Experts of a small language model: a softmax router, 5616 steps.
Below are experts of layer 4 (counted from 0) of a mixture-of-experts language model. Rows are named router (the router's row for the expert), down (a neuron's output weights, with its number) and show model dimensions 0-111. Each number is 50 + 10 x the weight over its row's rms, rounded and kept within 0 to 99.
After each expert's rows: a language model's description of what the expert responds to. This comes from a sample of Wikipedia text that the model never trained on.

# expert 58
router:43 51 51 51 61 56 44 56 38 64 49 58 41 51 64 34 50 41 51 45 49 60 37 49 66 48 45 62 50 43 63 55 51 57 48 61 41 55 56 67 45 59 75 45 50 38 47 36 51 56 41 46 74 53 31 49 55 51 56 48 54 60 56 47 05 49 49 82 44 55 50 45 43 54 45 45 45 66 51 31 50 52 56 51 53 49 42 53 67 42 71 43 45 51 56 51 50 46 55 44 50 48 43 47 46 54 67 58 55 48 62 48
down0:41 65 60 60 51 31 49 58 56 42 44 66 53 68 53 41 55 58 57 45 51 47 44 59 56 40 37 26 53 69 63 39 56 40 52 35 46 49 56 57 49 60 46 51 24 63 45 30 59 62 48 49 57 49 47 58 74 55 43 49 48 75 59 57 45 52 53 43 32 43 59 48 51 33 68 51 50 56 39 60 62 44 48 40 29 52 48 64 52 36 51 43 47 39 38 59 59 48 44 52 39 44 61 36 50 44 62 59 35 55 45 46
Description: Final pieces of personal and place names such as the i in Hiroyuki, shire, ville, ansas, igan, and er in Tyler, before commas or pipes.

# expert 16
router:45 57 40 60 53 47 49 52 45 61 42 54 55 42 37 51 53 54 47 51 58 51 49 52 40 42 57 62 40 54 57 61 49 55 49 55 44 50 49 45 37 61 41 43 50 48 49 70 54 43 44 54 52 60 55 52 51 54 52 55 53 47 50 32 44 54 42 47 57 53 46 56 62 51 62 48 44 50 28 60 42 44 63 54 38 45 35 47 41 49 24 43 64 36 40 62 52 61 56 59 53 47 50 49 46 55 57 64 62 35 23 40
down0:47 53 47 43 57 42 37 50 43 52 40 49 49 50 36 44 46 56 52 53 46 28 28 57 41 55 40 47 70 77 54 54 43 45 46 36 40 45 69 34 75 43 45 49 48 50 40 35 43 63 70 47 46 64 66 55 52 45 40 34 47 56 41 46 47 59 46 44 31 41 80 53 53 42 60 49 72 62 26 48 60 60 63 60 47 61 71 55 51 45 60 43 70 46 49 56 68 66 41 59 40 33 54 59 49 51 54 49 52 46 45 49
Description: Word-final suffixes such as ed, al, able, ity, ized that complete verbs and adjectives, as in postponed, illegal, attested, arranged.

# expert 22
router:48 61 44 63 45 49 60 52 53 61 51 49 48 44 39 45 59 48 39 47 57 86 50 58 48 62 32 55 48 63 40 39 43 51 52 39 45 51 41 23 56 47 43 48 40 49 55 30 82 45 49 51 35 59 50 52 42 47 48 46 55 46 61 35 59 47 44 41 63 50 45 52 58 45 68 42 49 38 38 49 43 59 50 35 17 45 31 50 38 53 69 48 50 54 48 62 52 52 42 46 51 45 54 53 53 55 49 63 46 47 58 52
down0:40 54 55 59 32 44 56 61 41 50 56 58 50 48 55 60 56 58 49 26 47 30 36 43 59 36 43 45 37 51 71 40 64 55 46 47 31 53 48 35 55 59 32 47 40 54 59 68 37 64 41 62 50 55 43 55 54 54 60 57 42 73 56 42 56 54 49 50 30 45 49 58 36 40 35 48 50 57 44 38 47 41 57 46 55 49 55 61 58 52 43 54 62 35 37 40 48 57 23 55 55 45 37 56 49 50 65 37 34 68 56 55
Description: Middle word pieces such as st, ing, or, out (Clipstone, ensuing, southeast), zeros in times and coordinates, and line breaks before section headers.

# expert 31
router:55 51 63 29 54 50 50 49 56 47 61 50 26 57 62 40 65 56 60 49 44 45 36 48 71 50 63 42 49 56 46 55 48 35 53 46 72 64 46 45 60 48 47 47 38 49 51 49 58 43 52 69 64 46 58 54 54 45 49 48 51 49 61 49 43 47 50 70 56 63 34 40 50 58 46 53 48 54 72 56 47 49 36 48 56 49 53 51 66 62 55 45 52 43 46 55 54 50 52 50 54 52 57 76 56 60 74 46 46 46 19 55
down0:40 56 61 69 51 41 62 53 42 52 34 58 53 44 50 37 47 51 44 51 53 61 38 46 44 54 45 46 33 59 56 45 66 47 48 41 41 38 57 47 53 67 54 52 40 50 55 57 61 53 53 54 73 57 48 53 64 45 49 53 54 72 55 39 42 40 52 39 45 70 58 47 51 35 58 59 51 44 39 50 64 46 57 43 46 43 51 59 38 39 58 54 43 42 43 41 50 47 42 38 42 57 68 49 68 58 69 56 55 49 49 32
Description: The colon after a book or show title before its subtitle, plus digits in decimals, statistics and citations; also world, city, state.

# expert 0
router:51 71 69 55 51 48 55 52 62 44 51 56 44 31 50 58 59 44 48 56 48 58 52 58 44 55 53 34 41 44 66 38 48 72 52 62 38 54 51 82 55 44 40 58 60 50 52 51 67 57 57 60 41 57 26 51 44 49 50 50 46 46 50 32 61 35 58 41 52 49 69 59 44 55 49 57 47 51 52 54 43 56 34 54 61 70 55 47 57 59 73 44 54 50 55 58 55 58 65 50 39 47 48 49 51 67 41 51 58 48 60 45
down0:44 55 48 57 45 49 53 57 52 44 47 64 40 67 72 45 45 44 37 66 64 36 48 48 56 49 50 27 52 57 56 48 70 46 44 57 50 48 68 47 54 38 50 70 43 51 55 40 44 62 59 70 43 61 54 58 73 33 61 51 53 63 53 39 37 60 56 60 67 61 48 55 51 32 45 48 45 45 67 59 34 56 61 48 38 58 45 54 32 44 62 35 61 36 55 58 56 53 46 57 58 49 48 59 45 47 51 41 32 63 45 37
Description: Word-internal pieces inside names, place names and rare words, plus table pipes in election and filmography tables, like fix-t-ure, Cont-in-ental, HM-S.

# expert 21
router:42 45 47 57 53 46 33 55 43 73 47 55 50 53 51 53 24 53 52 54 49 44 53 62 37 38 32 50 45 47 67 51 47 74 57 47 60 44 49 44 55 55 38 57 54 53 55 59 35 36 44 38 19 62 55 63 57 58 57 47 59 55 53 66 65 39 47 35 54 58 58 66 63 54 39 49 43 46 46 44 43 47 37 50 43 41 40 57 72 51 29 52 53 47 53 55 47 50 57 51 39 50 46 48 53 53 66 54 47 56 32 42
down0:56 40 56 65 52 60 45 44 43 39 48 66 47 40 61 58 55 58 55 54 59 59 52 44 48 49 37 32 43 46 61 61 67 45 54 27 42 45 70 50 67 62 37 29 45 41 59 43 49 68 66 37 61 45 51 49 64 51 45 39 36 76 75 38 43 38 60 50 61 57 48 56 38 40 61 47 46 42 56 62 46 41 33 46 37 64 59 58 51 51 51 39 64 33 33 47 55 62 53 60 52 58 44 34 43 58 42 53 46 49 58 51
Description: Word endings and suffix pieces completing a word (ome in Welcome, ide, ure, ation, ed), plus career verbs like became, appointed, moved.

# expert 6
router:53 57 41 40 56 52 43 53 57 36 44 45 56 57 54 46 71 66 47 45 41 40 12 27 60 49 54 46 44 47 57 29 42 52 37 52 52 37 51 74 45 47 35 61 33 40 51 45 71 55 61 49 66 45 53 54 50 54 49 37 51 52 53 35 67 62 54 57 52 41 45 51 52 56 47 57 48 43 76 60 50 47 55 47 41 34 54 48 34 58 41 35 39 43 56 62 55 54 65 41 64 53 42 39 51 51 55 46 64 33 63 54
down0:46 64 46 43 56 55 56 63 44 40 43 54 49 57 69 55 49 32 46 37 51 41 21 47 56 32 28 41 52 66 50 54 66 39 43 35 38 56 63 53 50 52 44 53 54 41 46 48 56 52 86 48 54 68 49 63 71 61 59 34 44 58 58 43 56 49 69 70 42 41 45 50 46 52 62 67 51 56 65 42 39 60 47 60 32 38 53 65 39 47 57 40 52 55 34 52 52 53 43 52 42 38 65 56 51 45 53 50 45 47 48 31
Description: Single digits inside years and table numbers, like 1-9-19 or 200-5, plus word-initial pieces such as ro, pro, ar, attempt, and quote marks.

# expert 4
router:52 54 38 57 46 52 38 53 37 48 56 36 43 50 40 45 19 59 61 56 58 59 23 56 40 47 51 72 50 51 28 48 49 47 54 40 58 67 48 65 46 50 53 49 38 72 56 41 23 40 51 46 69 57 48 52 65 44 49 52 45 48 54 73 62 54 47 27 56 52 30 57 52 52 54 53 55 42 45 45 58 55 23 54 30 40 45 49 37 39 61 45 52 54 48 56 40 52 52 54 48 56 60 40 44 47 49 56 31 61 39 64
down0:49 51 39 62 44 43 55 56 58 50 49 69 50 45 56 45 51 58 48 57 52 34 30 34 59 60 50 51 43 63 62 51 58 41 33 55 40 77 70 45 48 44 39 40 36 56 54 42 44 46 59 49 37 61 60 50 76 61 43 37 46 63 51 51 51 61 46 51 45 63 62 58 50 63 64 61 59 55 53 46 47 59 41 40 59 43 47 65 54 48 53 58 60 35 46 40 57 38 37 40 64 17 57 53 54 58 44 47 48 53 54 49
Description: Single capital letters opening names or terms after a colon, pipe or comma (H, D, V, L), plus the word by, as in made by or collected by.

# expert 59
router:50 31 51 40 50 47 46 51 49 41 40 56 34 57 53 56 53 43 53 47 37 42 58 66 42 53 52 34 49 62 69 78 53 44 49 55 48 57 26 53 46 55 53 63 58 43 45 54 65 29 46 48 78 50 29 47 50 41 48 37 44 54 54 62 28 43 45 43 58 46 54 58 50 51 57 60 48 55 22 37 55 46 44 45 69 50 49 47 61 43 71 32 59 48 49 44 40 51 46 54 63 43 63 45 49 46 53 28 36 55 55 51
down0:44 74 60 61 54 38 55 59 40 45 53 49 38 44 55 60 37 38 57 55 55 46 34 49 53 57 40 24 56 67 57 56 53 54 42 29 38 49 62 74 61 56 31 44 28 40 45 50 54 70 60 56 48 48 34 58 62 60 49 52 58 53 62 42 40 50 42 41 57 43 59 63 45 42 44 51 36 45 23 56 44 50 38 57 53 59 66 46 57 43 56 47 85 39 30 46 39 69 43 40 75 39 57 59 56 43 55 44 65 54 37 53
Description: Pipe separators between numbers in sports and election tables, pronouns He/She/It starting clauses, and ight in infobox fields like Weight.

# expert 13
router:48 52 44 47 44 49 63 54 51 53 52 43 54 39 39 53 15 53 47 44 58 58 42 36 45 51 48 32 46 61 54 41 51 69 43 43 73 37 45 36 54 47 21 46 45 51 62 59 39 47 60 60 39 53 67 52 52 46 36 45 43 55 53 43 36 52 47 45 54 55 55 50 48 52 59 56 52 42 64 41 44 47 43 53 54 64 91 56 32 54 31 48 30 54 54 59 47 58 26 54 59 50 58 46 43 48 43 45 46 53 28 54
down0:52 63 49 54 43 48 57 52 59 50 49 73 45 60 49 46 40 54 51 55 55 48 47 54 66 54 46 42 47 60 42 50 55 33 39 45 36 41 65 39 43 50 28 58 30 55 51 37 73 42 64 55 56 71 46 60 75 52 53 66 44 63 47 41 41 59 52 42 37 36 54 55 37 34 37 51 31 51 52 52 47 56 50 44 43 50 52 53 53 59 60 60 58 43 42 51 62 57 47 50 47 33 72 48 61 69 58 66 51 54 56 50
Description: Everyday words like work, go, use, new, land, business, its, their, plus digits in table times and dates.

# expert 20
router:52 32 52 57 51 54 55 48 56 58 46 57 66 30 47 46 40 56 56 47 57 47 22 47 50 49 00 61 48 40 53 46 48 35 38 50 65 51 31 52 50 50 56 44 48 46 51 54 71 38 51 54 36 47 51 48 50 41 50 44 49 48 50 50 59 47 61 57 40 40 54 47 57 53 43 48 50 49 63 34 50 45 61 46 16 55 53 53 55 56 64 42 55 46 45 56 45 58 70 46 46 54 43 53 56 50 60 42 55 57 68 53
down0:56 56 36 62 47 52 49 43 40 51 54 58 46 61 57 37 34 54 53 57 33 48 35 29 63 49 43 39 43 37 55 56 69 43 54 37 29 47 63 62 48 47 37 51 49 40 48 48 38 75 54 39 45 50 58 49 40 46 50 41 43 59 75 38 53 46 51 48 46 63 60 53 39 52 57 41 57 38 56 54 50 49 33 57 42 58 52 48 23 48 49 53 66 50 43 42 51 65 50 57 40 46 59 72 46 63 46 43 52 58 59 58
Description: The prepositions of, at, from and single digits inside years, reference numbers and table figures, such as 1981, 76000146, appearance at.

# expert 1
router:53 33 56 47 50 47 62 47 34 59 52 48 47 55 45 47 33 50 47 43 51 43 63 52 53 53 46 48 55 54 51 64 62 42 45 53 37 58 58 54 43 57 64 47 45 61 50 53 48 48 59 45 35 55 64 66 51 45 43 60 47 50 61 34 50 63 47 93 50 56 42 48 48 61 42 47 55 51 17 38 52 53 29 57 46 55 79 47 68 60 50 43 47 56 40 49 42 50 53 45 53 49 51 51 56 55 41 66 60 50 70 48
down0:48 58 45 49 37 44 60 53 67 59 69 37 61 65 64 45 51 53 50 47 42 46 33 42 39 45 57 43 48 54 55 54 54 34 49 47 37 54 82 44 57 47 30 42 45 56 55 39 64 40 49 45 39 53 64 57 49 47 42 52 41 63 74 41 56 52 55 51 39 27 60 45 44 36 49 56 45 64 51 42 70 54 48 61 41 54 38 58 33 46 75 52 60 33 42 49 49 60 43 63 53 50 51 46 49 45 49 63 53 48 36 43
Description: Digits inside dates and ranges, plus "of" in "Part of" and opening words like Upon, During, Mid, Succeeded.

# expert 41
router:54 35 39 42 50 59 47 48 51 59 49 41 41 48 60 41 60 49 52 56 40 38 47 45 60 49 44 65 51 36 26 42 51 25 45 39 61 41 40 79 54 47 83 44 50 80 51 44 48 51 52 56 52 60 72 51 54 46 39 46 50 54 51 60 59 34 41 58 48 15 54 46 45 49 29 56 56 62 63 49 53 54 29 35 60 57 62 53 60 56 66 52 52 52 46 56 47 52 54 46 58 48 50 51 46 56 50 55 52 52 36 51
down0:35 51 67 50 46 34 46 45 60 39 51 52 37 46 59 43 41 63 70 18 34 55 30 48 54 40 43 42 38 62 59 39 51 42 47 35 45 56 47 55 60 37 38 62 42 51 71 57 37 56 54 41 48 55 47 42 53 51 29 29 45 68 57 25 48 62 47 41 46 44 56 46 53 44 57 41 57 44 41 62 50 57 36 53 50 60 46 55 38 35 61 54 67 55 39 33 66 68 38 41 43 36 70 60 47 46 52 53 41 64 66 47
Description: Spaces before percentages or vote counts in election tables, and word onsets like Pr, Gr, Pl, ch, op inside words (Pr-aslin, st-op).

# expert 11
router:50 59 42 49 45 47 58 39 53 48 53 47 54 49 56 55 10 46 46 60 54 46 54 43 81 42 48 62 45 51 46 48 42 65 39 56 52 62 49 66 61 49 47 38 36 51 55 63 48 50 51 51 61 41 58 48 40 51 43 53 54 49 53 36 45 56 46 58 51 45 57 42 54 49 42 50 47 47 31 49 48 53 43 49 34 54 35 47 64 54 37 36 50 49 41 16 47 48 43 48 66 48 42 61 61 45 43 50 29 47 32 60
down0:50 51 53 51 47 39 60 50 53 48 46 55 45 53 54 50 40 47 58 54 46 56 29 50 68 42 34 34 54 57 63 50 50 43 56 43 37 48 57 43 64 46 31 50 31 44 54 38 48 64 57 48 36 62 31 53 60 59 57 49 40 71 45 48 51 42 62 56 37 52 74 51 50 30 45 40 60 51 60 46 50 55 36 52 41 41 53 44 53 43 51 56 58 38 42 39 55 64 29 58 44 35 57 52 56 50 58 64 48 65 58 42
Description: Possessive s after an apostrophe (Hawaii's, people's), digits inside years (1899, 2016), and common nouns like final, show, school, convention.